Experts of a small language model: a variant of Adam for the experts.
Below are experts of layer 4 (counted from 0) of a mixture-of-experts language model. Rows are named up (a neuron's input weights, with its number) and show model dimensions 0-63. Each number is 500 + 50 x the weight over its row's rms, rounded and kept within 0 to 999. Numbers have three digits each.
Before each expert's rows: "gets" lists some tokens that make up at least twice as much of what it gets as of all text. This comes from a sample of Wikipedia text that the model never trained on. Tokens count by the router's weight.

# expert 1
gets: " of", "ing", "ed", "c", " with", "ated"
up0:540447390498493533529652488449492507431541519478576485557400448526524513446454474520433501502537479508574559452516487538465395513604500510503584500580495504487525484482410494547417548541433516
up1:462452521488539451491533568469532530518618502499571478530505581562430521522502536453567639525402411485462411545480487513526469485423560461529497526423443452560495512423541490512405565497455543
up2:476449472455514513505539476410473504546532576417418447528559444622539528533517526491538544481593468503467398498463507501551440574500475468571492500492439488577507492408486521520466474542419466
up3:544562545508472483453509510465387613540420538436412489453485488570504516583496439492490504454593492473471439487452388459457511486615412484492535452491454463484441450490601566469518548457593512
up4:547501529477471495535412468460554558445466504559470567551516449539486498508541478524464451502487508590427496537538446579468542559476423515519511475458493489477478451485400544503527530569488478
up5:464462414528467569529502519525508518497451515517500517608492494521430525492561549511461508488489492526522471577434522560614523478524479486549476522508405483527472461527440528348487480493528507
up6:572463503538548468595501530491572487513541446437495435562532469589461565499452467518486389473519487433475435517451622577517513479436557389538535464567512534520567455437400551431568563508497523
up7:409482457371517528536515582560542586450467500487537476530371470435480531498481506490440573519542530517441439456504487503526519647533532506556555561473499515496547520493490500598563522586509474
up8:482526513497537460539531473477466491454460558439415473458589442558378538448521568416525491532512400478479493517498425524453506557450560521541584350406353560579441553455545582561523574453553554
up9:562540508489459462560495420330519552536650506525470519498478528533529514510619510516431508507574507436466483434401435476617522536445462475532423556451465556556451505434574494525609462451490493
up10:502472465488483614457506451484494529465539507480517501497561505450511506507437502514525441457613451525481547506442495411477454534578435539461545534530491542536500545545504508580444464476398484
up11:495537484348545517521397592478395519470502465435517451498477475491490528464588451508543445536426419491508476460485410471495568485510500567527553519571459492556462481463490513538516508505487549
up12:507484521512460481486531491397529549488489452536433514532528507495542543599463504465513389532569543524460509515314468523453426376572491509443440417519485403495435506500492534433513479535526494
up13:441517452460548452533518532447531473552423515530574542478449541482603447552511546549464505509496458516436477444495520554511441506461512465452465542565412474496514454510460507570508506496430457
up14:436521434534440498526553500515547502402464422501528611514531509521385500610440486435468554398524466520511525431539475508551554455465497511540465533505543477459481381542346507466561556522586558
up15:578519495530498485516529468451486515543436511419406539396429480486426495521476514394530415442478442466537554487574495474452444517597489539434514552450475462448395454532513548445559501521511486
up16:549492510559549441478552614513469508489609432538467515423551511430466534558625484526499573431502455510604414513459525504530476495462617409497487521458418469557512480444491515492463479553472511
up17:587478497504499616581411417508494552533446483480427527408548481528500488578480612458459519452492469535440389511470500507465554494521436454495550444460442502508455491549546541412477519432455489
up18:536558533510503483569520462511547518511411411466516509505517431578412476533491471386516524464526492506560427484496482550500536503440530477524437537499542448501590404498524536503522516562409653
up19:501479516578520512506444539520517532596453504531480546372563516474546545497487521548544512458516410483416474449498448494440447503506387541575426489517522445513411511530479542492531482491505425
up20:473526505480421460455530515474456579474428484488447462509521495496487461644507522485486433553451462366515484561372513470506408443563446483581497417536442416425499462397557613436500511526509456
up21:423438477569463552492510494583528550427440419514546477451457539482483581550517424528488507461504474511591489422497527477480477448503559563500519480616502484504561472527455535478548485546570547
up22:552560473502494402558577592505476570437563395439461594515437516484509608512454555438566472486454349515440500483493468511508440516620552506574485476418483406522506491530404531416507553510475507
up23:505606541550557456482420531459563511601423587537520585457416388492540515411479466455543482442421519494415483515541442530484471478426516490478492546507543497600444464372547494552572538503512478

# expert 9
gets: ".", ":", " |", "|", "-", "=="
up0:438482486432493479459586442516591464529562515587428457487473517554506571500508506497438510489536452559433496501540455581537556551456524517449573471552525494511466540490456553459399480522452539
up1:520446499443461446446537565421427444540564482498488515520462526544539480442562453486517493464610499558557474495585549513477506446375504484522463534551523509395469534503496496524562465452480423
up2:490453531507473389516594508515450559418484460467481487516483486483435526553535496506546538483537472544624535537471472486446473434531431526508564416529439496479492522453523567406476453382517509
up3:488520540475508530528582404448502528582510556576582514450480490481616476473496557529440501472523430560545547509553508434558495543429539515480464482424478557550468554501503538569532479500463488
up4:501524504588454467520504470525552498477401538542533588414473560599491492487539514465513537521521549519529514489528500499484479407479487503423445495427541510370491519605452535485609578496505572
up5:538514615491521537371472525465563653422581431458521449453522571451472424465533514492510468457535475451498587472462530457567514485521480501414450479504505513562475541523503493518525498486433454
up6:443516437487452435569560488462505409500526492547390515508521552579564525502579579439447497567537474495496505511548494571583579429423502521517492486491497456445472494490515557473520462464498443
up7:479538506529534472514493540503602414562446496499496530491493495505491498490669464451419523499655490531540498518494459585428530511439499516382584574508491542369455513490535509515497497538535503
up8:497474512498517501486470603391478540521585498505544546486505526459471447526602503466480435453475448507584485458444565365515451513521566521416494482495458567545504533520488521479544462506387392
up9:492510461519520545479497453503466517459531501358528446474581492510465490508515564509522484566527562624436491532487513589454486437499395516430330438499517514547501511465486513510521572451446506
up10:440376488476475577511553571503529495506504457478594527581553518542537534491426486520559422490419373518496546537460566476429524463470549547616410494407592470520381546464413534506394520481436492
up11:445372570498438460556508507527531450514496507561490534392546493535528490451539533517494477489490519639552488510529480514511553423452504585517471444459476463544419562439500532529508438484517440
up12:498466378486521526513497553476475459499473475491510490491476521564567532559500439504495446532552488605540475473484487477399555472402506546484498464494536451509484521574438520496497452538415525
up13:472482501455463508454532486519518525487455502405471530510502518563492515568500519478514522559511331443562460487397436445478399528520482506539523466513523421502510495531514543500490483454533422
up14:499567508461526439465452453486493436529475532493632545429512528427501488476478572526462526450378440488541529521468507485511519499607506506454543348490585520544485492483440532519461534518446438
up15:451429492466499552623546568486533466453556501582539502474539485574475532470483554497516445523523471475452483410472480494411456489538482548537479530480495513560370620452316546517531474452414466
up16:460471523560404544505512530525519506485494451570476556475472487529496446539553477450534537474619524569580476498520491569462518443476518541515468472463460538473509531512429517493495357638623441
up17:462567470463507528428551445431487489508503476540483592498491493591494536529550558509451524484565514498529495492537481461495501572522541523514494458507561595429501505470430513481456523610530470
up18:514524554541357490482512539480531492598502468463480566476565508524483523475543494492562443580511462475525469448494523485516557532495448524652450451482481521517497527459545499461551417472408479
up19:537458521532427561484531582499511482564492463484510581491542519463527497427497536552433484572474513495502591542421491476476502582589483517448475409479497469550449586469504551453541536472383494
up20:512474560448498500472508509526441573437476503480444590463503522531563460500547532472484497352467473524507486416473450528509498521375459528509471530486473455558523497445514527494462512441538535
up21:549597597584413554521631475564506532494591380414430450488529456578539451491379471443459371628532458543482497527481469503420499471421463500453483468482573517520436557555510507532566493470475546
up22:590482494550470473500581476470552466559513456589487503462484467485519541529469597516481442457513481498527518470534497544479500435398479616413436548444427459485488560544481515531526454485458531
up23:470490490425510532534486507434528512471484536562575447415520513483475516434427504419540418497569464548497515443397477555520519420484509495515466539498500556507479518504515554443514589618420418

# expert 27
gets: " |", ";", "|", "===", " (", ")"
up0:536484471559507466549535602502531500529531466562436506503497521528448550504540520466504473547565473455505577494550498521336466463480544505478516577432426495424516488502497516507473423467530534
up1:363539568410496508544440504479489482468511499546563578451472507484527470491490596553468516468403476516568493463485456427470496551553567476437463404473489541580514486561449542480489571520514541
up2:465545497493460507505506568527459473534464514377469451490484506491489544479418455530511455519522469504520430585448555454477501638514468519535573521389523491501436492435549517481488459493447620
up3:554483517576463497515512569460523517527577467497506427474425511484516488616422425508544537483584458507521612525474520483343535498472480529515475479447472455484464519550489531546512467478419566
up4:521455362510559424536456457552530500474519424484652482444573463457524499476410474613498574439377464578564499590387408579535465493554516544454488477550517535529487554550542516503514430496511438
up5:484439519502490471496370526518526574525592506529527439389485433550447547474453481554507527508545379543550455479454465548502425551562529534474571407548467481554491550508524531439412501460614434
up6:493442377473438525565449495565466514527482485482476541455585471501535527492489491552519451435446527558498502496481413529479472462448499497523439514567475393541461555471495556495519429497419539
up7:445508466497493443569409425530536497522447500410459510486534495578406518569484486516462565537454369522556468516472402548440425473517456526526580509496493411544454455517581545507502524452546468
up8:417439395375570520487465483488544493470544440506550495453512550532498453557597414447495526520458511468481541453417497523493484431511438505455461427547458439535505502455579557430417603441439517
up9:486417463483510465487563492573541493582488448530639505498520519545573526593508562446564567519620512561486530469470586463477440499504578510550433563398423498486495524515424541537462482497529500
up10:512496462494497534568455505506531514511518476568527544489549458511524502459581484575532466457480453532543537516466439548468482451475526531465515555487455457537461543427480531459423504491472455
up11:530538606480411425510448409504462554510514472471497513513510510575509540505381486508547520410514455541531419467477472429547587562525521553534535442589474441504394524493500504449484621542515565
up12:394545476474562526502423518457632548500602604503435435551533478534469434460539573522488540552541474485486545571473523512463497431410554517527459612476483510541500466401565507484557533458609499
up13:539468419466495487469474409493458642508493508523442493495566576526485509493525463508462482370397457535434519490439512469399508504494572569479491510531523423514477568501481572388482555492429540
up14:451457536420547485480452465520474607503555553492546511511543451593515436531488490462482481426454444601497434474509422508477462543501462512523445477463451571582510490493486552399459507491564473
up15:479453514535529563537523521465491499509567583445474360429460458496548501512597486537401471462473476484577554505482443549497551523474560515349543606449569458458480563563473520506420551477394491
up16:373499520453485500592467400511451516497431541537485586506517504600446506516540506474596458505523430548460533460527439429413522517485502568501563497547522468552487501407483552448455534298499518
up17:458597429514517544549459503500472507592504572511489493518523532508470433479525456497548472432479344500550499494480384582470523429538492519486533516520478405511486459480477570505496500449482502
up18:501525501433504588533472481473468470490562565472595537502544540460565486443543514536512520470496496606542536489511441466488501579485509504420490522454531508599505477523501498378410552471495487
up19:529470515514518575418575532531489486404517483383510475538500439558544486505412491454541520633564527533467564527469476521287437429463534492490541587425495519517486522556517504509509550480519591
up20:493419448430456505513506487489472556495539497532521507525407477486529542532540546511478423432540486539515520500531478487464501497431566635466571596470511489563468614544428540467524483500493513
up21:378494540503478484495463541532501543458440484474571517523482465591456556546551506544522555539563480399507480462479520570485483503521530541527546515404503578506458474478503534436430461468596525
up22:469463524516502407422439489461496565455612494488531629472575549473441464558469483513516577498491462429501541492409491501488437495506476543600424474511453499580483520441507536427525519460502493
up23:474491505487431445551546467593493527460475493511469474466548478481483439471469480488598493470523407433606513441471428511523455535509461581476600466526489513456387504428495554436454499508572521

# expert 2
gets: " |", " ", ")", " 0", "″", "°"
up0:475499579521541530462495513420403485520513364467526547450489495580582458501514508492483478405448486537583469439478480601429419493509435556501490480505347503474509549512497535490558413514477496
up1:529517590547445527513490542501438517505596519546492404510542414498542469424409442523468522506578369437482481411490487461504489602514472455494458425418431408512492471470462545535466494565465592
up2:477556435516459503477488535484495537438535488459440567542509484518519537553490528539532523628480535451560522454509506480490426460481525539487501468444516501538548557526497545505405586432566521
up3:476558586519486479532499556503470508517514575567507438449384417520402621506483475492491525535508450451492500556546425502505566423507536490486605446493527449461533534509505541441565437488540520
up4:532528463490576561466580440482487473447486480471454506466546523435421475551507527554487492551522485484437492470511533503462511469551499479517534426532533493545468435489509492566438588472467491
up5:439482553476483519497439467488467532444488445534450504421486513539478495506436498486491530412424436505584348371486419544505462510518630468443496390556487381553485537577501559520582443502520563
up6:481452460462511401518535495530458517507477477488472455520481457647469479553560466492546457577539491529493431485495522529555350524501583534514561490542325439510526510498493557446524553559494640
up7:502495523446503454508541449484554506501575431553525540464426502522484530424536385461510549537473458490442391429521527559464542509484484561477546501480491554529397506472403533432512587503491470
up8:422464495459466470528515477545562532450532508439504373432515473452463462510447513528490598503515416501602523511507493488508385495647575515493557421503546495463533467546511548479496557430477516
up9:537502489549538529492585562578485485493475450498528531475410548480478491545477505494501566578556480446566471569512555474427524447541466486524535505429541445483500483518500548625505500497484494
up10:431577453488489487466548470456496445489543538467478499506442542505578547493542542521475488552443481372545516504505510515458546476477425575514610514512417445509482546557465541482588517423512487
up11:330412502484509458585634510502533410479533475602563433407430522492526521486372485588521450514496495467533493500514445502529499484586578521457513487626515439507493513508430563457539501516477608
up12:525495449468498568571486587481514460443494500488561494495527497530528522547491515526487473462538519506641502457484524483531448459487583542511515481521447563537496505446527518474524431434489532
up13:503467517507489543680511505508508483536518367571540576480498515584530506515550403523523537571523499471587517386464465473550474547482547473549629484506458555536485488537531564489520445470499536
up14:441490506463510435516434493478504428532581496544391473492410475537509470526429516485512578503390452390607477517471501470460425494510612539526428416508540532492448574462507522534502459521495471
up15:573537513558469596588539544548467453425529621442495521448538506534480437549466525529530560495545503520497547421485492482448549529535478497470606502508460548542438466485514510478508591419518530
up16:499480480558461508566473562421539472511411527472401498472488383555408657526493559441453532498412459465537489534486495581443416454458488472524547438503537406480545498423488533374543430455531453
up17:435524490522469480519588475538461534471512475453549549554430495633507493518555515548521541489562488522530457402500512447496449508531547513466434568476453542521451460508503536440535399552552597
up18:510488493527549488560495518540499496644507608471487490465424471483529425497441464535519514465516432398515456469493431477411515471458541537547479439503544510458499503389562549464506482429602532
up19:440511450479553535538514586509492453487590499380448527510502561458415543530461478520480509590541468470578446423460530521446503483487449530530572436603357522507401533462486539556414480406407478
up20:480612503459526491473428481473487525425620443516547505382572448489603426527492547465478497493466483511595503467542473436512429531437538493490498505488515493520542522532509529461495511497446463
up21:434515407511516573564500367543467504464470388586556538506542478495481562513514532600609574426489493544493459464448473492585482548548476515438506500550451546576511531521524544543508569506549476
up22:426504531512509539494473516550492449525413459464479576462542547572512535524565531493495494505562454470659549487530521495500508472515471497416581528431491525489488448499489513557548592458522474
up23:466495473533535490425515557565580487460485408485541558475462513558433486518496523465544527590424486488493471570499554483423490447502493464638439456429562469476529479486484522473561465528511424

# expert 22
gets: " in", " In", " to", "In", " on", " that"
up0:448645522474502503477413557447532471498525550500582509459499488433509511565502525482461386454478522446554517588491477549547560485478531472414453482447477569527471497494549515508525441489480499
up1:470457562478528476499513401581564579516513543486527579470638448543468530526476554440628481479451511471516552601493533537449479536511433462493560455588425510572494460447479519400481531398491477
up2:504470488455496589449459588476483547517567527469474563496489477475496511514590536391546459517530470448452434542497561539467473564605499499472439496417480465535560444461479533497535521409502413
up3:507515548443498483533503489557468526507502523438439597546535415503480477487547478502512493520503477547472448534547411502559492553569539554522597439481540523512488513420548507595462563401543603
up4:479532603556537472575367458446656488532457482514587556475470512422568434437560489500406484383455476462570556535464422533499586483411455514538462563482527521524476479452446496506452540457431457
up5:491533453476570532605537564520420437501548555514423491445520476553443496531463473535523527510492489526544420465475568514583415520478477509473491530486433406525504445505394521587475460496441464
up6:481484466524513529580363513486504522564575486419482584477569505481567434504471469440537444516454526555462479575524533538479546551362407502484386453322474460494506507464580515566547454482487509
up7:549566464502443552453508516475484488503458477553521560525537483547432470476591505529470511516504430476503535503458487440506516537438473523518533391547526520465527591302484502569561529554575415
up8:470536453483499422487551505508441456514471521410429545521472506549485497445481451532473472497474428467557461521430545418492446536630470532486467502572451463527444518541420525492559556580448581
up9:409507461470488566491551527506487459537528481498467547378506511501696547497448553455471485520465504465510505394436510559524509455518476516446524489514486442515470572411454539567520552450528449
up10:490495497506486483560426616526575518493678437417483397550511510458545535490458564466472532459454514418607605480529496522481508357421518481532533494495542548488540510430510531500527541442436527
up11:513458510538419440560429536417420546471434445437512477435532521474518484571530526554455513406540489459519567568458591520419415533530559541415436594432506566481521607475478546559513544480516430
up12:450431456504468483500467409548528514523460508469496547512476437460497537495489709444504481525448484385467535537467565575512385545504404555521519386486485523553572518496518565507478459517564460
up13:472535574604506533553502486463477570507522522587482566478602486488457562658496500527470519451506529476539498461506498510490420461595464468441482543433487469539510551538425589511474463551539506
up14:484488515535561401517593485501527545538496448643484498471582524459434485598453526577486466440501466552508479549485398583456420513564467487518495478397476547600519445489461546375509488481426546
up15:450482519503493552485545474470500520594506535438500489498535515398516473518437507457576504462523526446507441492551571488505451587512519566511501477530528471483544460448451524514555573517526454
up16:564526483527500534472417529544414493494447444473512550572467477548460520491481496533488539504462386466577397574494510570543506488554475616530598489574494392545450470506594512520509471493598446
up17:425469421519539504483426532551576534518595474431508528556561522495598550526513617471494526528493517473445452476513415546552445528473476553540478490490511455456483468494574508448511468475456453
up18:445483402551520572551516535575497456482506463448485484449531512510517504465451513417430389590562536495439472407565471487502433491587580408467563485512513506589566499383476517560541495487561432
up19:509489473557570458643451497504482525472546445502520464436513518515601412544419535458486450486464518483573465578519503481487501503420580434553502406467412551495473564564474509540478431507475429
up20:504470561480479521460517534447614523577526480501521446484509471445552531458550436509425561449470498548490499429516444489416536510498472476484456561410439550551484511501478534540416547432453554
up21:518364489504527485499533632515451525538493419516505462534503522471542512469535568498468501484494477507466487575502460538493495479546521600521539503519492452544496572536471497470472408497454498
up22:559498466518505453553415513485561514545447429470506542406494499447563554489414599446530458521456526414545556567545401529429447443486445555538506497568508535540536522508529530449576507485516508
up23:527523503517515454432574469589560572559485411402469595506448412423548553470599519513551468511514463469528491504454480569463537492463412505515525492442629525591526545421605497485555443460507505

# expert 29
gets: "\n", ".", "\n ", " that", ";", ")."
up0:406493464484390451569422519419477476518501487526479482545469502390459473499535495514480475498476474562478489503545492497546530450489474506571462486488557497469478508476534576502524533443488492
up1:419490470525406490575509448527506443469502494417399499369548471517472489453519566454479510505550526478564504465464490506491451473455465448517570481497536376427481536552503559433576578547471479
up2:484489465537414494503447523494475521555542534494493451524444406585544505478464522452597510446532538511461536435482443586545494428465519546608463507476491427497491549409550535430485527470586478
up3:528487505472497468566479541511523499434521488535495507444529509452456503382534412491441475432505478522500555497501541505432646430398549572495513550438519516545526549496458483397525526510461500
up4:473478530451416516419441467536496539481537482529403463428499461511488436473523447462453419510532508552518505534570528420508590441461530581492525513512592499501521536506492510514615437555452522
up5:537469429443513658437520497514580467465526523522506518481500425539446540624537516499479500509494395501655546633431467532436464471462524536478576549587451493540540504529490548504486395469467465
up6:543489428476440443443439476462578588570548459542500433490339445593521591456458465421533462457456360402476490540454481583508482520462478507504468665449410383487582491457457524475513520542503551
up7:479468511553417475488439516410437544435508454494456444456533500487513572506490516455519499522540477460482451482490495501549471547529543531515673616488609503495506555382581529517570440502462549
up8:533498444542513474554451468481509455546536507485458523507500517599523563451542420496512507492529511496543429470497629405516453490566543533438558528533434393461530529395542510525529507562521569
up9:500486584597493504532541440555496520426542537494528494521520527499430501512575554479528518473529504445491519502388466462499481467550517446446569422487501507462488515436420530468519492497427524
up10:326451423517530491560434454481505592467524497494556512457502483455495497621434555501494515476460503502574534438422429407493354422491443452483441506491442439506489508514491514496555552462428566
up11:480489438471497449459418561474453525483443461517560468527371525578496441593531504452511513526561475550567391461506385495543517483428469483440516482468450544484462507498563524493641489480507528
up12:509492485522434506520556531458449515521552445440515433575489453444497526400448576439548478529515507487469489563425462506459434506506471456465488453475504542570489571388529503465570543506464491
up13:527517571471535458512459430405519479495711454526417520450447517623525439464459422489494503481579502527488504411602428430473580512585519520428529522445564347448564518510540487570504483532511540
up14:581509442512526526545532421476429565517484532603450524531488495494525551437615596516529453439476494524485428500614442577557436493483491532551474626576421514579518499426468529498504534551501485
up15:458535609487561521491476463452437480623486452576640486456434583448588358478478505496446518409520477557504567491488495468503565463481591520464454437381523573544462495610419513492481447541397441
up16:450431530565475521524516505506564482483476508371446531534522491455477568653531510488658531602499542456675486527443550482488424503547443473476510467477496383464502507472613537586547541457504475
up17:487437488451506527534537555450419546564523550567500392563499497563479497446580601482557467417528503542517494527522544536552450538456546545496495543576487568584482512438425559509478466534435535
up18:467491531539459484550512525456466525455569456467398542396451481517535478474387426512526501551557535486461487491544410489478545560558446503467515550465561369481516514442543498560524548499544501
up19:396476500515501437568612546469495506446482531535470421478472468572356469487459565467478509450498461429475452514503519484523577492549479646490493461482479420469534524479409521494517563476391465
up20:559532522482494557496457569399422479478519443462472483444570523467483454437503470504373359467528491567428462478514546460500509543512571480532513479414543464523498493485477518479482481629511577
up21:516460503447430505481449514490448505393450458501524484506433481467517467507519514428601461486538497487489442488461433509504553480473518518513435523468470520505448509494517580509595466448488507
up22:470451511470476451468450469575482493505485456543519508481461571462541531398495554521529502458462492571490499497469515577523394455471477549580495441522523451583492564481493560417465431461517533
up23:475393489484536518578548491533484567518492518626412472506505522533489462510490566530452476408496475483492502417479435527522428495543433550543485515604425479542430503498527565444469553497467551

# expert 19
gets: " of", " to", " in", " by", " from", " for"
up0:359514481436578449452433574468547456472537460447435493500472527526482595519516408492531516505524427506639530495519453490537518433411506563513524434481469538463516487474487557489523532381476390
up1:530534505519528552548498469467512524486471460451520487480469424491540491511481543485476460477578464489525535491408489498522571442400560595452504484505505566512430539511415557475559426492514547
up2:504470542492463552560426482454580490483497461516500631480511529575527453539550543484517612516500491524531454497501556612471547458505465500535502532457513365488467466518562563478520499464482499
up3:521529593542424579513529552524506601540506540525367589522431375552507504526491600536500512496599454492506530531411467483434475483551521492460497508499548517394496487518514557541484457474467519
up4:535511467492452534490503452518593475465572399474539466490533505417456473499520605511476559491491523478543539552528453478443507490544477524508482521451536588526527546511568500516442565528517507
up5:513489510523509477493551433419445484548522492493511438526502554567488452427492477470518461520509459480475484523501509574555613528499558491421516513427497538522499570449413545622464538430591548
up6:468579527533551463500468596538483551551510511529481582527562479539584473496470512525510506505522484422467512500548474512551468436449577513401490550472526456480488490550485513447533425520498554
up7:516573456428517461511472481550492577491445507495477505454632475546513504534469516475459442578577469435517485550460489513424544426463494560401533433535556431461470522499524524497495434508562503
up8:385511490501553482474490475429585523474497468479469450571511494501462559519582472489469525498510521549555491442450419511463515511398581394387495522476608547490516497517495511476547507487464501
up9:535538545472480544542497482556519489448593469428538541481478482520512569494489498546466540459522434513552482496403429494503456520454421439511534509477512516520532495540526535415432538465445461
up10:325564443395584518469532612494583465424481494557501509457515579450463489487512439541443555471524427500601495512537499434528498441437613496491487461475446477612466442474505530476513449435532467
up11:399443470488519485593511492529509508541501454602561524512469465497551466433538446411538540574494467469433535500491468528512451530484448479572582451437494490502539488472493549466444520424476529
up12:506431506584433433542471438480546558522518483610386380427410449495510499478491513509522466473479511501611493445459443544562537498484522485524559498571414497533502499576486538480487465551464492
up13:540556448533487469549579472456524517489452545437429487349487468491499506480492490442501540561440478436499521556530514548388563485436453599501459521544515472403400485457490493428491558535526464
up14:572480455561510406483648552467468487468463501398467363555616538500465488550589512452524505500611470470526502530453540597531502515432538511417510522477462537577434493541390491575521492437448487
up15:462450482608553481469544487489512663521498536498518543509497520503382632538438553495499461469450483566486474451510498515490474385556490481456392490443523496562555463547483534502477504451439501
up16:474569594468532572517493532557485506535501510439431524496479573504427495520590503445489498460466469460590468524433484552515481443462427443425583550469535613501477545495586560460526553445546481
up17:585371516511545503589431570518506539470579538535411563473451526506506542497470534560568520436465495508544502463495467472474504446602464495470509428546423412490400497518536520512539433432433495
up18:538586591531424443458428494463526498472517506498505445544526441528512600485587552439545532434518519523562533490448467574454565496498461509538526454455465511553425557423574523500422459429456466
up19:548393510587566533547536487490498574454516503556540392494459543473497420501520581556530514465411490518486516506468538389462517533483480496536445494537532487548536559605507520497536460572494513
up20:514459468462498508493517516459469510478484515446460537559514563539518470420484536472512360445585471517560436518558499506511487506548533503582441465514444446575574492442479553470526405501477554
up21:568435529507473467498516464561490601570608381509435522494477419563477497526544542454541459546507489522459486543417520560426456550434545470509426453491542458457407498591506538681571481476588536
up22:427458481503468548528664536482447557512414561475483489555503483548477548478455590554587431455510458457431533491540478557550461529444515551543466542552481544493519456512459535486451524505389503
up23:579522460526446535484415509363444470544462567522414503441484587515555577539568631512466523435533354488511517468523455511520499509506512504444457439357474429463513498499445534492641427489598531

# expert 6
gets: "s", "ers", "er", "es", "ist", "ies"
up0:493591606509557545573570547481480520410469469509411481484453476538451472465489481551516519517530445490491508554491580502504524565531491501460599439530448431440506534484509550418485471454532481
up1:476466506490433476493497590504551522572478531410520542477504480522478578550434540552517589490435407420549457492520455538497343449503477486488533592488440518579500375489525516577524518516474451
up2:518508310465494495492520513603482445480553482400514506499458493493520470552417489565490409568522517559595427527474502483516463594580400544594533378632478375465481491476438533423430564473493537
up3:586466518500497489491538466515446552470608558457434458487503510533466560471531494419520531429527419472573507571439501450510534537544577570466473482611388497548509540484521515457477579581489529
up4:493526547471468496510417485392515515470518514511463487529521598545476544427549436397559515420517483454517513450497427533377495557414564489490540452502550482505520472315498528517497612452474572
up5:427534395522511503465490532539454574492452481481536504495542529475512480473459563471487498525469498546500544579477538511373463478496406472394438501479491412376505503503475530490524408501468491
up6:581545514532467448496464477497424606505522534501479511591479475569477441563579531446499478469450465439483397520417383563522494477468481555453441516428401475628496516480522580520473599518474490
up7:485454510487428458499508583502539522577491523397523548473503492526481569570438536550525587489430404419553455495514447537505362454503470499494546595466435519580505392493533530568525524522458449
up8:587438471515520456481492554542437556506602453427454551453580490417466561657491471444561464470480463432423460408471466596443448509567464410482512475469458433584510494530473530468566593452466534
up9:555438441553435586495492483459447400485593483571501543476499459526545424504466502495450481488520532570516507461470490583433493503518475488462533503484482511434577510534342523559448591513502493
up10:514508452485514539496481492505577515562428464466463482464513600512522563454592556549531497513438492488486585608515461470455540553459502535523448544491496445449513528456490515508510514473341559
up11:455483504541522494504605477568505476513470499514510495466521626462442527466494534353506535590510465435573513483469507456480525511495587534481500422573463426387483496477420537463509486473463652
up12:558454467527473518468453518549416479505547469492550468512445507449485358481595485524514503496491539504473462487503463505443544564597520518497504525420517582526491538509519519501506447514515481
up13:443445491563499495485465554531530548440450499520522564438606535543404527494558464438501446536459457504511460463566532439432461418535529533458503444569552451547508452467380508352489487426468491
up14:544508473578300499523542542478441494429477365483456481493605465581539446538450481456523445495531570476570455490482518571504456560467543507578490458528525509470515526480531535526530532488429583
up15:482428508428491496576517517426438599522467498509514511479500523416454547525537473501491492494568441442440482616524496478533446583552438548555504504523491492577411482422472495475569477593530594
up16:478432443494519523560494425626396458452508465588523513458496568462443497559483441528531488558518488533524484498490495464565507482630495464533529506532549447384473481566486504522517443587582450
up17:418556559514452504530599435515562541462445449486474532412499506541487537492475471471554445416528531512476519553479610486417479546391467518407483480413415568524589507522492561514430500540480497
up18:397530494394509494520445535485450464497527550469426511516523578519489480459441589349482390526611453473469484487516349553503517440486499525475472570490499525552554530479478558435569550492424469
up19:529574486471577494569455592521532504512552451471473521528593448547451470529430385448552517488543484610523472442608464512506510430425506493520490468460495295469462479440428539444592590473545565
up20:559402548620576562548524538543442479513533495489506498557532486516480492452461578494520475446480512507505471586447431478635494605526545451506539541503446509505547529497525518361477461458556457
up21:518488570470531513497571491526471533469573468483316466555437442565544468417490508386484474547492490407432475519484524441559524614502582467538448539472492503454540558433521543479510591547529554
up22:427485388480510542429519530508453521510406462434533490502522556507435537529543553502482494431530455521594566539563570489559485505476580525465525424544415462564447495438511545493486497500543566
up23:481513492588525484505626533427495464481458427543383478495504562548419464452495437521497543493592475473557525399495440540461517431551509490484556423575510498548490512478483545388503599479455523